Weights of a small mixture-of-experts language model, trained from scratch on English Wikipedia: 16 empty slots to pick, 4681 steps.
Below are experts of layer 3 (counted from 0) of a mixture-of-experts language model. Rows are named router (the router's row for the expert), down (a neuron's output weights, with its number) and show model dimensions 160-239. Each number is 128 + 32 x the weight over its row's rms, rounded and kept within 0 to 255. Numbers have three digits each.
After each expert's rows: a language model's description of what the expert responds to. This comes from a sample of Wikipedia text that the model never trained on.

# expert 29
router:096122167116167170122188110122152118091112153096115114120120146125167085157172191179190115116119167125158082177091070132126123168085139132144170122161128087115096102185100087126149171142132131133185114089124176137114126133133134130160175150
down0:145158146143117129100109151112084140176113138142183098152141148125074081048126095125116155106132130189134146062102136070087155120118151143106162099176142160120212097149105161143118146136121184165141126179181111081189143096127090079092167086
down1:173134117159142110088103135150133117117085162103153149128170130156125087140086113182172113133140118118148153080123122145119107074070154134195124163094159181176092165106091130143110139184184117107115121159116148165178071106094157195083183109
down2:103144163141118085152067103199134169110101133140156105112092108146165118169091100145140136148143124168094177123116083167158171093104133129157134162104048122183111153150111132125124182148129111144157141131169136108113150114149188173160198122
down3:116105166154141107057208117118097099143070086138105137110102057108162073099118189106192107149074136138141201145147121086173154102134193145087153172155109130138067178141131185161137106150182103114126106093108140153158127105084134170148117142
down4:183143091155149140084152145110096152123145104122145051177139159131107089092112117135134073138084211143101074150115154086101120132127145171147190120180142125095146163156148126155152131060137182160124193130143063156081121107122174148162133099
down5:135117134106096157140099161131129144113084171164102098132110099097137134131144128145160159144113167124128092095094126112116147187091124121182082152125086134111137151129171133142217145150157156122189129109099099121180111140117160098162131088
Description: Short mid-word syllables like al, il, et, od, if inside proper names and words, e.g., Tb-il-isi, Cab-al, Bask-et-ball.

# expert 23
router:139163088092152227103121118169096077129104067139155112144183150144147181152089091140150157067100123110102107106124119043111178126202126177184060120142141122167108168114117086113156124102079167111117098125091149125139159140140144133149113099
down0:134105180178115057102151182064106159060077181089120094147053144157110078169085151094115183085115147109119117092154154116192188135138057138108104136173171119126097077124134104166105103130142072113070165170103145143115174093135103147141133154
down1:113111181188123081121162082140148094089154134091144096130086105138211175148138136115126080152086172132137101168121110169059196140109098154072109144140122092132172112111128118125169124147148081115111133113071153129111165175094143127140157188
down2:122140143172181119153170141172098092093131055105182105151179109085178091115152134131108105089101145099112090131099179115136161117224139089140085102088161130138152101126125115069149119124119140182141103089075101184138117134089136124147130073
down3:150135160151119134147093125126099102109132144191127139141171135128068128126102191139157128142108137099102100132074186140113161148076110117100118146120134174126155150153132089160157089155150114081145093129146121113138146119139104191110176135
down4:162155108068105130137205111160145193112120080118118081111137142109144064137141115091109115072195169133118085079140146156123145084119125132182091168128148133130117139137137102070155125116102111143052177190146135100154134163135143135142082145
down5:160178077130116134113136113161102156138135092099082067138174176080135149113100126125114124123097148114135097096155163143085176083140183152147117131098140127162183141140123114079062121131134142070181128110174136102113185171132104123072171119
Description: Subject pronouns, relative words and clause links in narrative prose, such as he, that, which, as, plus commas after dates.

# expert 28
router:145189134060103131096072102076129103091130172138166135167168112144178097082071151137103159114093122163131082098124100149087052065123098094143149102114121094107121099144108149115093165180159123131093123100165101177093089147142071185063094114
down0:116131125121134110133213176124150091149103134130173148089135134088190142144104126105088115140115092123128098044069161115119124125102157146154096085101117116132124078134164130166139131076115146132120131117125092183125128122101130176173121154
down1:160143121207155082146162127151114109149139161137140139156165134224123091096124137149143099139173157130125121153133068136158144186175131165113097175172103161099171160122147105098114084080116148135137129062144118201110163051128134100116154138
down2:156142126091136095084129145127178167116084100138124080118119175090091066116157085146037178194105119163147134147145117125145166195120125178111093098154123146177099185136111122150148043157094154122139180093099136152160143135119134117082126153
down3:084130118120134175152118136165121088126207128158100175153154138119167214078076058175111113125158116133085101184154148137143143139122134131139120146178115154096141085158149135159075163061121190094124118076114131178160127134138098153074124049
down4:118143183070127186078111059140132116185135097077114155155121108168148141082150129156073184106102125150130179114112117080089104084196103199092208141139137108106099111139161166168107127140124140097157129094126123160149113146058148139115171087
down5:125119184196151064122167141127134150184091158128120058153129090151149055140142142058165091116068098133156147154129170142120115120122170135160146094138123094156068127159037111120102093068137026092135206104148116141091161099098144111122126145
Description: Sentence-final periods, often followed by blank lines, plus heading markers == and === and line breaks closing sections or lines.

# expert 16
router:147150146107116150092143103125159128198152180195137112101138087084126117113148124071151103109142119107104130159149187128119077161129174100099042141084180081167099117086177087114122160159172145091131090177186129137130152155142144111067140141
down0:160176135089120088117116111119167156151125118127196147079148171158122154145141141175098162157121101098150107140172137129182152099083120156162149164175130101075118124107225135131168134124164114172132193129094094085105175120129078103091153128
down1:136128125149105147154136156147104150076185161108153163195148094138110163105138135058154141132101150097137128123162102099161151105081146128076135161093099098132167040122175113123127090102134148155114147111118167120091138111074119134103157120
down2:119137105086122097042177139160132143143159166133130141136096132129116134076157140169140047173133159128102059175173063108133182146094155148133139153187165146090115151146108142104123138145167078107081144111182203157137128084185118120141159131
down3:211097184130091181101160121082053080057145098122112146121066109104116163162160124093108158134135100102147101071161209194158116129146154135117126161188123106143154138110077113140216094123180099132148081091171067128140104162123159079126104154
down4:125163114125150173134125155119132136150079145125128148133123130140098121073191121152157145175139100070076146121149117097169125125144109109126136126124119177079137136176107158096078118117113091114119125140117115125127093076191122113116117135
down5:163114118081155125185129126121133148144094133151141137137117134057100142112096110131121133119165128136161093103153107154102123102058086121121125123153117169152159107113131090112091112161162077063136143140117143126143130111061162146144120105
Description: Word pieces in Spanish, Portuguese and other foreign names, especially accented vowels, such as é in Atlético, o in São, and in Alexandre.

# expert 17
router:111073137190137074193175130113089153101119105198142159114135125113087172127212155130107155129144190164150110096144067166142136138123155142173190119114136173132172104077123168106072157135143072121137086170136108162162109138101139146095128144
down0:140137082126052161131122133114170098154136079120148113160131109114090152180115117106144102141129109164103115130139157119101125119071106144126151135157152137170115128122095117144044115189107076104121150159152133189205127149091130119177201159
down1:049167092134159139158095133132144169111165142116128194194147188159112181137129108125144172147079134094117156092197088163095167158106160109189136157028135144131140149139164113138145152182102142081128104078157153087118124121167091094114111113
down2:134148142130182070145113143124160112087171153138193106081098148137161131150155103138152135143125121160102167164147086109107144165089097125130125193028107144158134107101171064089165120167122108145107116121120139039166160140110155108101141147
down3:085074151149141096207100115124156112079147123092155052136105115143122074159112158127146116160096172146125148047151158130189156166086111119127141149141125081136118134156108131137151154098120182172080166110183115090090120111131100081119129117
down4:113110165140139084073129140082066161184191120182144059131141126149136122103178107134147085148139180144136127152054078143183119124125121169079132154180162141110130079136163149168108195145099157128116086155128116184164136130103196099109097156
down5:064180150138153090088093141131121126175150112046150175141151126144160058166181096117165175120099132185115158127156126072143141164145125078127128076117158130120161046106085139173073091150115139091119129213107120179155127173088069125107111144
Description: Pipe separators in Wikipedia tables, semicolons and dashes in results lists, and words like Total, record, medal, track.

# expert 0
router:156142157170125149088099124112156160086126174160111140154166117145107189090107146132114164088138137122093113148100120186170140131161124086159166115160153108123083115158133117102193086117150086131124154123088067170094147082125185161176107114
down0:085125127117178128183116148106151074086085147129139126123123116042135114169121136157133116089156176179129074120084133155143152064117170114075132130108088117108100141138132233130112122138115096164148085190183072133148129104119132129101155153
down1:217103124128102091119142140140114131157196089147106194144177140162122119168113181141170101127081132134122112094206185145116188166115125139043133116131131065135112085182132082114106125152092095103107109103106127121138088172157111111121169100
down2:119108104127084163150157108167149189111141140100092147093182110103164149102142155147101148128115110156090122093155135055077085117090115128120175113115143098131159072127112071051156150108052142120095181172104110080068185127120125210111126111
down3:097133160116127146066150129105120152127080099124116187093114118128159157210167080181152103113092103136113147113161091161121166172120063172110101113082148117133177150095122161147094147109126111132156119071124113160099028142133127084048113131
down4:106192097145137174114177144072082136095153147115131160149079119103111124092102137122144166056165146123087101175101104109173095156172150156125118158101149127126180176089123158125124115098127093123115121099097154129126126161149118128107130135
down5:140099147110130099113136142105108090133133123154170119090087092143082135106136145104116164147090136133115155184194101103193160110141129175065158119158133148160110114138112131099127180154149167167168133148101082107117105187086132106152106175
Description: Prepositions and auxiliary verbs right after a noun or verb, such as of, to, for, with, has, is, may.

# expert 22
router:139160154153111078085118103148147158069111140155126171128120047103097195065157092149086150058100108131118175118151121184179177149123141074182119116134098114129101138164146065109125124128138076119105105105117079178147130096141146134152073090
down0:058123162137128143063148075114143144145136162107097091110189122189125082165106095149137169105135133123073116193159176114189106097191188111122148135197134122131095099105102109163159174176148162105101104075143051152090165104107171128094166154
down1:167135158103130104133151170154155110149067066170141096074174134089090182128182074139058138149109147174210108094082127144128147146070139166076072190128130152115162126132118107167128104120172135079134077148116130190104127097117072144137120186
down2:099185158185166136154154100117148112164113145161149117095154072103143178157140104079188094074173126108122074126070116137145052086148164099097153128128118145100157169174099174109180159144141206095127111125079174118128126126132080151144070159
down3:096103125106178132164117124143101114153136158090179047156141230124140114098168144163131071081173132114121084183143117148209157116101145139146122222166118100125141098100191130093172107154126135108173128124054115127136076165121044128186117143
down4:139114112110079183161196119108146049160173122202087110099128161120161094139157242126141131147129189157106173147169133131086089095150085134088152131077152105116128136149082076135100127122088113051062128183159139193129106093187115128175120152
down5:040074137119162119144200147049123129133124108110150131136141111096171199137147135127128143160090109082106203129123117156119125088134072189132098101113110098094104149132101144091097113180148105167181141115126128086100047087093100124089158118
Description: Prepositions like in, of, on, at, to, from, for following verbs or nouns, as in tour on Friday, Championships in Budapest.

# expert 30
router:103165122134110107133145165047081098105140107107178148150139145163144108137131148143101164142090085089176174137140115092178105147142153163139088169060078147101086136108160098170084175120139136162153116101126181182200163109118188083162169107
down0:157112116174107199109118167129136162155137148133099177127130169120137159147130085110159110069164134135148135143116096078135097154121134071085140180129173149128183075083081114057114137098184201120118215170095147225091142103120099138124115122
down1:118128108126050164106167160157133157099073099101090169126133102180089140137142131124099126097163120161106164123149094135185178163156130129136134177147126179087132118094107145077101107192137185116127107142187177102131155163107149100149133200
down2:065097148134090151120144157138101114150097139139138142092188113074161093123125118172125164165078146085097117120157094133127189130108105188170077115056074107097122146108178161176156161057136168167080099169078134063070140135167132100130164192
down3:105103153064132144139107132182145149159110111081128145105129177134111125166128184102146120123131158105140188152122103120124092138107084169149145148095099132199149152133137134165096113161147147173101161053119118100125114158078120102185106140
down4:112053125140065181141147116131145105113150121176104131092099121126168172111145088146147123108174118133101118152137169122095141143090103117110151130077121157143084109191048150146096161164158148118107167126107128107157111095160136138120145171
down5:119140157095090066121135146105100093065085170151148125123160154136123109089086111139162197149109098153137151145139114130117123124110082145156186126119075127149117121099142126131126101079173114111156106124109130063074189142107148078121114132
Description: Word-internal pieces like ur, th, x, nd, rd, often after f or re, as in Fle-ur, Bre-x, 23-rd, S-und-ays.

# expert 1
router:080147113154117186166158160090087081135094119172130134129119124139083189076160120154107079141103167105104118162149161105106150144137084134121188152109047108166082126113192101156159094133099103133186136123119057151204137127115111114180206153
down0:108111128124175127137156105117192066152125117144141096137154166099093131092129074096123091100098163159152089165097124130111140184154141101131154135173130091143162125145223149140118156160101156177133116175135133073071116142173078146126094147
down1:159115074098121157134166154118164088068096170158107140175087149086069137123153085135174109137109122136143134143126148174173180104146152129122172130133060142065086154161088144152128158184094091127169122179152161162116138114104158136167137161
down2:069096109137142101092104183135135135118109104158142095153146125058104135105086167179110129111112127144145096137114105147152159193116096183170129170136125115080112164158123137168130159122133146095083117123167168161127110111066109113135177084
down3:130088077145135092087120135126109100169104125131149141167095112106144137062198164133109137149110092142099043079128118161168156064100077132146145061102162121147104159099088128147119192104086162175086100101103143113162158123116176123170114126
down4:125172100157111122125077139084084131102162174134082144141113098182110161109151141109080170142116099128131090073129166065115116093137161121152137147175165104097191053152092184039084066118134135125126133102174086107181129161129141092118163154
down5:061134107178122069131117154156123184158165137152185121111105113150089170136198101145136151121151130191109118155150181151107118098165146085123081160115173099137106161062128109113158129127112113106197045142143122097056164183177141159081164166
Description: Single-consonant pieces inside words, mostly foreign names and compounds, like h in Greenhouse and Ibrahim, b in Abbas, z in Kyrgyzstan.

# expert 13
router:148117121150094091081132131146154188149169178091123057117072146083141115113108150131151087104124162135128138187149164186110132156113139145115104105094136130117127170076167113134124129093092160127171074135153102094148075130140065115107150140
down0:104105152133152112133097134182142149133116120191111099109142131066098159136115108129167154157106092156066154088142188165080075156101169089180171173128116095113141141066102144122158112113164130154125115151112184156173138173190116099136126103
down1:094095147131139123187159160087150115096114095118098092106098065120120119112152111137167110114140180140142077160065123141135109078155154096210113156104132155112160132172128090063177172107097122172153143093106141163141073148171114190142111126
down2:148144157122141156053119104104107127121140104104134153141142137116162140176102148129108097131057103125112179126086149090081126152119092080145073114163134108040094154164095155150130098148209125111143151138103161119110112073125144097130114118
down3:081117154116103122107126173179145156115132109172154104120125080119179134145148110107112116075154078110199158131163134107102169182193112147110124071129116132136137136138129092128114105068111060128173121162042159153100082098138050113109134135
down4:173083171101173113147181146146109161175189141109115124127035093105076123170172127088159108085097173183129104083103114125168086079067168188099125109142114153077104126068138113133106157123143150059158099117133065059148182123100117130110144103
down5:109152147148108151062083115161110123141143156123140151137142181140137149122113054145167189142090133165150103171152134151176147146113078107136132110090185118131143149187154195127179105143122110112163101109108102086128151208172158133118161112
Description: The articles the, The, a, an, usually after prepositions, plus name openers like St, Saint, L; also colons after Conservation status.

# expert 20
router:122159114085095123111117179174142154106125143150112140154086162161100120082159109180118087142142075114145162155184111116170090103151114133075074107124107120128118086115104145119118111186164137160164068089081058132124058162138133105156078192
down0:100140109136096078144134185183142139117132114117111189134100162111107178146124151121128127160147147094128130118094091138164117153127190160148222061113094115150130160119136155172152089151130185159134172125142144173114119104177088105121142134
down1:140115139149135199126095094138125098053096131095121095084080135090164110184138098059137089092107148141124149179116122134079152081098127112106190102104174082092136072130123181172157134103173162111125174084141118132105059101114126103107118098
down2:108174131113082111106051077170072130149150157092154196152121126126113062129126085057150110151184070131105121110139156139150140130089102118128161144152149117099072094146174128093067164173101160098086163053133160144126107084170151147143119086
down3:119115161181115129124170132182137126170134099105137131095114111156173142110159132101138170145133085157098156151123136081129125129177077063088090128183103057102088123113086213177145115139127153124075158149129116179140174142135136114104134133
down4:137169107103092110135152120107136086166156158097131078088105147128082132140046115121101083166115133121097177066100190071096047115071133057150121120155088151103068120167108129124110130184138120096149155075106083109108133169198187100117129141
down5:099170141064077095141119116086114066155136158083155131111151049116154084190140103163128153130169099111116097134109110104070091132091131134098203106143137112103079133115100132130130140234128137123075150126123153102178103177131140134169158150
Description: Words and suffixes in place descriptions: Area code, Postal, located, km, ft, mi, degree signs, southern, state, plus -ed/-ate endings.

# expert 15
router:167080174136142094146161097164151161152166133118101096134152095103159090167097167119156125124151186107162096118094156147109161157088115131127101142145140104060135100167118118046149140099107112149165062123069114096065182169081150077124141068
down0:134116095165133158134153105181156169176149118161108134111160107139125077118170123119144093138144162171096133137036114138173156086197134122094140153174139152141083181126095082106120125139080175121133196180175132177138116070146147141153133147
down1:064192077123164141117168089136108132125099078141122103130119098143116186175148169151125143098125208141185114096120125149119086169149178141141130128103155156124136142144122090110097178113131192205133135175119126172112160143166136150113155065
down2:081158137137058157151073131103124145127177168170076079159116149121135190071098094101133136114123087101068152183126142105072186111142104100157186162136094149170136109123159161098115120135039179106120142128146129169065129180135102150113123095
down3:088083085096112106098067107132107140104147124203151178116110083127088129164141102097141093071144110151172161110132098102148077162132139190102207048161130104066093139148053109124122168058129156096104136108114183120094168163079128146127109086
down4:127107060150112113119127051148167179133135135147139157103141142109116122139157121103078116138121134096135163134095112134117135147197120175066145127120111143133107139147137149167138132141133047106100106098113174124090128177124118144121121116
down5:156117137167063095151079147176185159127186147109134152062093114162146097154156136106161195154211139108145135117148112074131153107141054091139106146122080124141101101160158122136093138165136123154154064138121159116120096181095148122145178114
Description: Word-ending pieces like ong, old, ook, ite after h or a consonant, as in furl-ong, share-hold-ers, Roan-ok-e, wh-ite.

# expert 4
router:122059133129139184125044085124103113203140087074108088104091106116144120100097128164167171180150186120132124164157137128149120162128155100123169126092131180114061092155180150119076107099121157144164183103093089104099100144157085119112133178
down0:147150079124158090101113158098115157138120158120180164152100139135132134103154124145047103086117177100166187098094174168145184113101189130075128161123161185143116093149145174094099080091141166117060105151157137118125186068198134123156130155
down1:152172096089120115107111091203086121153156120151163117145092091138181124107141078108145104135157154101144104079128154116130220182095124132152103128104182065130162094155116116101109116186120117132113168097110144125174110133114111121112106150
down2:115136134138153118090154142104094132133146164123135129158149092087101072055117119127170105167159183160104130123115154155117140124113111141127157140180101127133083075180122141110145119145149126159134064110146143140091112099123175129092089109
down3:134100107165121127143124133132143106089122065095166126137086178081097126168101196145108159122144092163114083100117186095111168108102051140141077120151142126090111131121118098117115155088120148165092121172109128179123169117133078151168134134
down4:089141096171077132109165096196084133067151140092162142134172106100052132068102060155146104103149161135138144182146109132146120153066101094112104171181142129135120137128098143127171115100124120156085152143101160121090089085086173146117114158
down5:140125087138156165063074088048133151175139127133146093100061106120151132133130110099111119104114189121135092153121157110125156158165122102128093096100060090149138173147171123123158155117126139112194171096208174102113168144169129182114113091
Description: Final or middle pieces of personal, place and foreign names, often after accented letters, such as an in Mullan, ard in Tullibardine, ř in Kuchař.

# expert 9
router:154125083117152134153101105144189187162119130063127111135114154134184126108101141074099084160145069075092177138115177176136149128079083098096146106150113163125097063152079123144104091135148153166125160157152153081100116156144155138173094157
down0:100128068138122093175107182098145075133079157109212135041156125080102124133113113161136065156117073211140147134086142128110153138123046113127141103129110099149142139150095090098119126111141118166141161132094093129104117181125165105127154116
down1:174138072170117130181111081081153150067130122176183101133070117176166148089188111144127123145135065091096128163146109126150172149108130083138101138107157160156171085124132095074110103142096157185110126203146101129070160148191087107145172158
down2:148112139141094119103135116127102141085120170119148079084105080070130119148130161150075151105109052147157113168157091137129151134077140099163154106104150161195110135119120099105065137086137103171146083113144117159143173152118171127095070125
down3:109103136148089150110117156141182099089150093112130107137138161103144150105086110147164113132105087111126115141129114116148196158111090134088133075118104150172155137125096153120097124156102138123144158104163121105103168100175145156097108157
down4:130149129210119074078135076106110206111135112136131107121062137110162103125095195148124113117101141131133100094089076152134082142149148141150135134115177161103060106124052091113123054140100127090167146153083075081119103132136167123124101153
down5:074138087142078113146197143106124177151173140184087149147113168069083144144130124138143095071123169153131159136153150113088116137153092125197104094095110114142111073126080120133120107156151133087145132115099110108100093099078119138102050132
Description: Two-digit numbers and capital letters inside codes, tables and coordinates, such as 37°-15′, UGC, ITTF, Route C37, (GUA).

# expert 27
router:139150145155166168086134121172169131170130130064144124158120163178131084148136171172129154191086119127116111145076156123128173150098141164165114128122127107094139163124123077166113167110143151146152110140163062077092133176131147090105151097
down0:166086150152117095212091107180164105087145168125197180167145161172149119101074152116171110137110137169166111075105110098102150097169100179155119066123101131147144081128116128076112172170123101169146180155174158053129106089145084088115122119
down1:159185095194181130094110097157113076080165089098177141171162140075119100113076111143158102115139139149103122159112093172124127142119117132198128069121147114082177086097139112100112173072094109166140178141152095144077154126051103157132108157
down2:059167135202157109170178150129118067053116123095140126175152149103158159138099122185139119186109156108152128200136067129160162122100134132142125150165087125131157191127136100182094104144107148157176062138119177093152142117126166149097145158
down3:125079198124115172105107116116101004068114103142126136123125103110148076144145102118108139096126169125139077119169154172113141121185156098133180150080136112080149149140089126166123167172052140140133138127132067120129107057145144093170167149
down4:103183122139132189108105147164104103149138151076141129190093166152132081108127204123160145183079097127162116110148081100174141126117141227113179086153145091138194108201111188155151136129141069130141169146149129159134119097073138099115134184
down5:101123096093086110119136138133131088091113167084169109138141134093134132121167092188139068143116086148146137110115134145069151081140134159130142061179143177107121078112082092133124172098047083119202184112068133183119116123082139154114159117
Description: Determiners, possessives and quantifiers before a noun, such as the, his, her, 's, first, each, many other.

# expert 12
router:127142086070158139125154151091090112146078136170169115148105110086123114129059126093101094122207156114133115146076105092121098133144168124163145172100144085091106166073167097115113170101068079168101102137121136171115080068101118166079117149
down0:080147094107143161089155168134193162111141144121128145126072199077127143157092165154143131062182155175089127117139133168102120160077120080146154132081126149117123123119107108120170140081136097132133192179070123102037140166106154134162086132
down1:140139153147118114107091154115110118119087095120125182144104115156179128145103144088110129131128132071129170126139098141136123184083125124125135155090175103109125129131170164078116142099103181183121135169101155153131143087103111158112138135
down2:115112155145153151064118068140146114104150117112114126149181077165113166137109089093158070189205097091083119152145176063011100118123077167114180118144146121133099134101144091092108195142136148110113132185116176171087174162155110165190132104
down3:091139066061139067136151166152146132121146141194152173107067144149130121100184127108136146155159162111097099118156161131141152129084146170102124083126093121067143123094110095120106113087123094135152037186160113131190088073113165221112106146
down4:122107147140151156145164061064124115156122200144166166169129150173131165138167126097138123087094115102099101115094134094173127100140118071141167061058105138084074141114147172200126125118108081114192085181120110141096194126139164110108101137
down5:107155129125145153115142095147152133121142088153093089177147191063133171100102067116133109072131115125118025135183095120162152124186160137109140103107155097156147133097095179087151085120104168140124139149137123200127125126072147110086073138
Description: Commas, and, or, but, semicolons and table pipes that separate items in lists, clauses and tables.

# expert 11
router:110176115194117131119171149110103163123197117104146179164107160159144069098111129081129125110131134117166129116167126095159120132069080129124132137128092147119128053124045154144149088141115218105127114201153184117151124156136110071167080148
down0:106135103166155127152142151136124100121127177161068123149092123071034161072143147109154137130115148149089117171114153096091124208107138189116092126135080126166112097117156168124165086138139105104113172138120104078122105066131141056142109154
down1:092070097122134101115141162145119121113071145080128130127150142170087177138140157095133117214135137124097155141117146027025186186146118123103120121132103136117170137102117062145135085103156124127195167134140178103163133093135107123150132160
down2:139185200120115132079201093119082107131093118150136056086124152136167166194167138125152168143089132081163150151137153103156084146176162067141068157145135176181104183157149132102138147217122045124122100121068124133095140116148171092109090155
down3:127074099154098077137108171039142125095139139124141165098121175135115141153168163127092091080150104122167068149164115102127115095110149107149142130098151202181139113171131152140153101121128135090118184206143068187159104103124152075130083103
down4:191180058086083136108138115147134147156087059120177191105106125178184142109155101132121157104104141061184194110125168144135171122173110132133130140094151153103149103137190030145090175046138062117105131111120100096140103135113140135116143127
down5:132173114095090140066093137078107063136158089136072141105125099116082197144077092149146092076183114141158149093095167113081091183065165195120143164106116146148091157104117173074111111051117134125078113081171121110120070148168115184149149141
Description: Digits and number pieces in years, scores, table figures and measurements, such as 20-21, 6–4, 1884–85, million.

# expert 19
router:087088158166172172177116156082107149123164118125114189096095107094123193169159137159113158090136188149110174168136140174114090100098133110107125126156087131121173155131166176140120112091104125086176187130172166156140072158149077173099122146
down0:087080166115146150137142210113121122077120127092085150120093153118085135152163122169091097099164133149123136129105156145078141103131164158136144139136165106145146169112172188152151117096069171129151133126135125225198096100113087158108185158
down1:132102158105158112107060150051168122161141116194161174147115173187092048132118108115080131137102091175151119116079131149151129141164131108118101137077158185102150117163156230080087101188159082127134094168156107097152107127099100122123145060
down2:148112082117150174137139159119114174121147106101139198129086118132148119180132131192172122172151162110128153129159137203112162139163164149170134095154099122124191115090159127137122184050146129101102120117142110144087118177147123160169099102
down3:104181111149142082092132106132119100152161089160155067138121134088065132175147138110177153146089161089137184091122081139088069152056133140106053097155105060129135127102134082114128104147069133084118106129126152169079133109206069081127139157
down4:119056157162162127090102102161114169177153159116121169129140126109116134094126115175143076142171123142154095132141109136119130139205181105127092125166138180107145149109116097124075150119142154127157141131139135154203119133154114109148165193
down5:122170143099116133116134151076126063152117086100123145125114121111084177146102110184149097156153107116130098098103159145163141154098081147143074176135174112199156162071093140124101128042148149113121093155162133127070186114148093104089135065
Description: Pipes opening or separating table cells, dashes and bullets starting list lines, and field colons, as in results tables and village lists.

# expert 18
router:105119148131112130136142161081197172140141110144091167109080128072113141098117112150091111163108177137123158134129162143092133117179124075164134105091117180115163120128147159120156178133099121104175158164095185159147087130071147204176118141
down0:104068187162067146153121116103177121086132154092157112110142155143134137166141156121129172158134150119069136142162105174119126089133129121179140143194163131127107092137118185088135137120161118137201138163140117130145168133127139115150073192
down1:186126088125164117101045131156171077124127113147152100068217125123126134083173143125143173132090091112185114161144185132090193139119093149080073126110176096112134089141148098135196155081084153164065109121136174130122100109142055103193094138
down2:094076148172158151091097095143200133124123148182107130082111147126141061114138099130122072107117176159179143129126120139115129128103173128139156110123149179176142130166128112079138109130124174173109077138132172168102125178077099138105140151
down3:135116159102127133175206200103096172158159123157116119131134097168172160180146146155126104103148099181107122155081130107087119147114105075139127146066095137129194133152130126140119162165127064170113132119149118104165161150113091134121112159
down4:067137151117171138158133176169158079107139086149159117129148082152101087112164148082123161152119106098087151083089113155192116159147131164198105064088146125160152115172103181104100060108158142187169144063109146131135077088099148173111142181
down5:086117057142132136170110174144121119149117173134070117136121113123131198140173174139155097151101147107132111129099105144142139153147175140151130117151136103138127127099176102197032134169147155135151080107095153116150138130098093135116111143
Description: Colons, dashes and equals signs after field labels in infoboxes and lists, such as Status:, Family:, Relatives:, plus Born, Personal, career.

# expert 6
router:134169144118166062125172141095170097042131117163180130105125085123172078108191129142087149061085061106163138145120085087132095134123118147067055190194154071150128099056126100121082099105130092095149129127087123082159155068122133139110139087
down0:099080105122088068161144095088169136202169142177157169155128154093128158129197090136148092153129133074118157195100107142155165106156089119128139136062119079138115149134116032094107151087125161119137142145095113049193138135176081188173128110
down1:087164147107072144126155145134091151074138135116124117169160110151178166150137102148161092146163131106128110117123101067151114146129143144107184123105127096137136182133158119101086160150099153144143098107066141090123064102153191144145150077
down2:154096148088157184182147136136123161108173098098082096109115102123119168087095174135139110117139114083133148114135140125153142089141168100142072153094127130122115111152086095118145064177138120096119076123150091091157117122068086109059085155
down3:119146090104165180101089111078129118126126137163164103127110128153125165124174144115074124104122118095127187170142074149108139168085119130110153174119093107137118109127166166133131091120152103143124145099134115087101082131141117175111146157
down4:095130140142121189067188130129095177117088094057173136149180131120152137111109096155164138141122175140152091105134084195104161100103180136148143114086113131087160126121161158130122134104093136149135114165206092093096107078119114058147161133
down5:175105126075121164068115103120136206120115131145126131159090105084170147189116066147164163107058180149105130109174082073095154075159155142102208112088136108080121134119119135136133110170133178050134083094108141109113133098107159089135081121
Description: Short word-internal pieces like el, or, al, er, often after n or l, as in for-el-imb, Personn-el, roll-er, Ned-el-cu.

# expert 10
router:170142180105085120160169145127058126138136122171092109079142150143142113094195117106127092102164113086112139142139185158180112143093095129112106088114126128124101088148101067189189159144127189108179118118119201143063128123075187168126194080
down0:093109093141098109122085074163116116115138106083119104136136128145094140153151136089138142155169154126157082067185171139141212145116134156075151118109120134141111069140160169124108142168151155098116114162180149088176121164135137079115117061
down1:116174171138081143150145117125156097108122073118124101042133168134081189133176128159091146109091123105132185157125152195060123135131118155152090158154135106130143196105158103125106135149148144202145129063152100128115105126098161093140135078
down2:113161148130134138135090083160128153171157110123142082071155117146115172182192140140175151138087110122088157105121185129092067140113121199100084112148149080156145067116133159103130151131071134139188164115142115167152177147147039083129078106
down3:101175150133072111146151087124102182207177110097158128057065062072127128126159125096097146185101073138093142156092183189065079127117166059079147109112123117127096126118127107123103107101120116125063138109130135113079118182086110156127125171
down4:140142128121166107126132153128152087089181163123134175126159185129058145101109108119060098121105163128176152121128175175117098160109153164113105145142141151117163122098098139151139129157135196181100078100117136177086181134113107147168164101
down5:125124149115107073120109141063083120100134204131116162157139125131160112139130139141172094175159131158089139117128018126075131203191148201184166110079086086129141189092106121092101131144104149137135090102114138123124091098136133115141152149
Description: Inner vowel-led word pieces, especially after W, F, G, B, such as e in Keith, er in Gerhard; strongest on w completing www in website links.

# expert 5
router:123125156059076134155088098100070129108092158108157109128075095095170110132142195087164112146119085075161120157115115099110161143115096120074152103159142121112129108133141174157110134078189098106118111079146073121079147083227093200079154117
down0:115112114166116112178191176171100078067088160200135123158074133090099089107146130163075146083109194143191083162120159140144170178094109124166177125112140122124181153097151148109204053136123090140162118089193109185145151164177145199113146084
down1:138071163115054110154105139118155142088138085193119157160116146075116128131139101129125159118129091152135130132105186127074140112152117185153094143117123154134203142129112161120134187181124119118121137150126134104158148095132128088093094199
down2:171149112099138149155140196110121116103110122111083190152112160155126111142141200197167189154121112117109128093157123175148122162133134152106181127097103126143165140064097107088127064107129116101120120139063135158174095146107117104119147167
down3:135118112156171134110090084176128132143171152160162125086111119161158122112136163179121088121131132154162100095154108069139151113115116150083147085187159108082156121114169100057083155081084115129116127142150112119148173111148153125135147114
down4:115137192107139117141100110153111131130127133119134109178164204116082103150112159110185137123084124104052140150103135127148138103126052138098145155083130152116173148126157112050120173196148147146140137177073181192129140147188149157159138125
down5:129092143204134153149134133116098073137122110090146128130136136164157099138109147128169129168152151121135173108187093135077140158124087101122106067160164152171139149187110129116132113209096100152146175077158130130157100102167088123124171218
Description: Opening parentheses before dates, roles or details, plus short name-initial pieces like La, Ma, Charles, and abbreviation periods.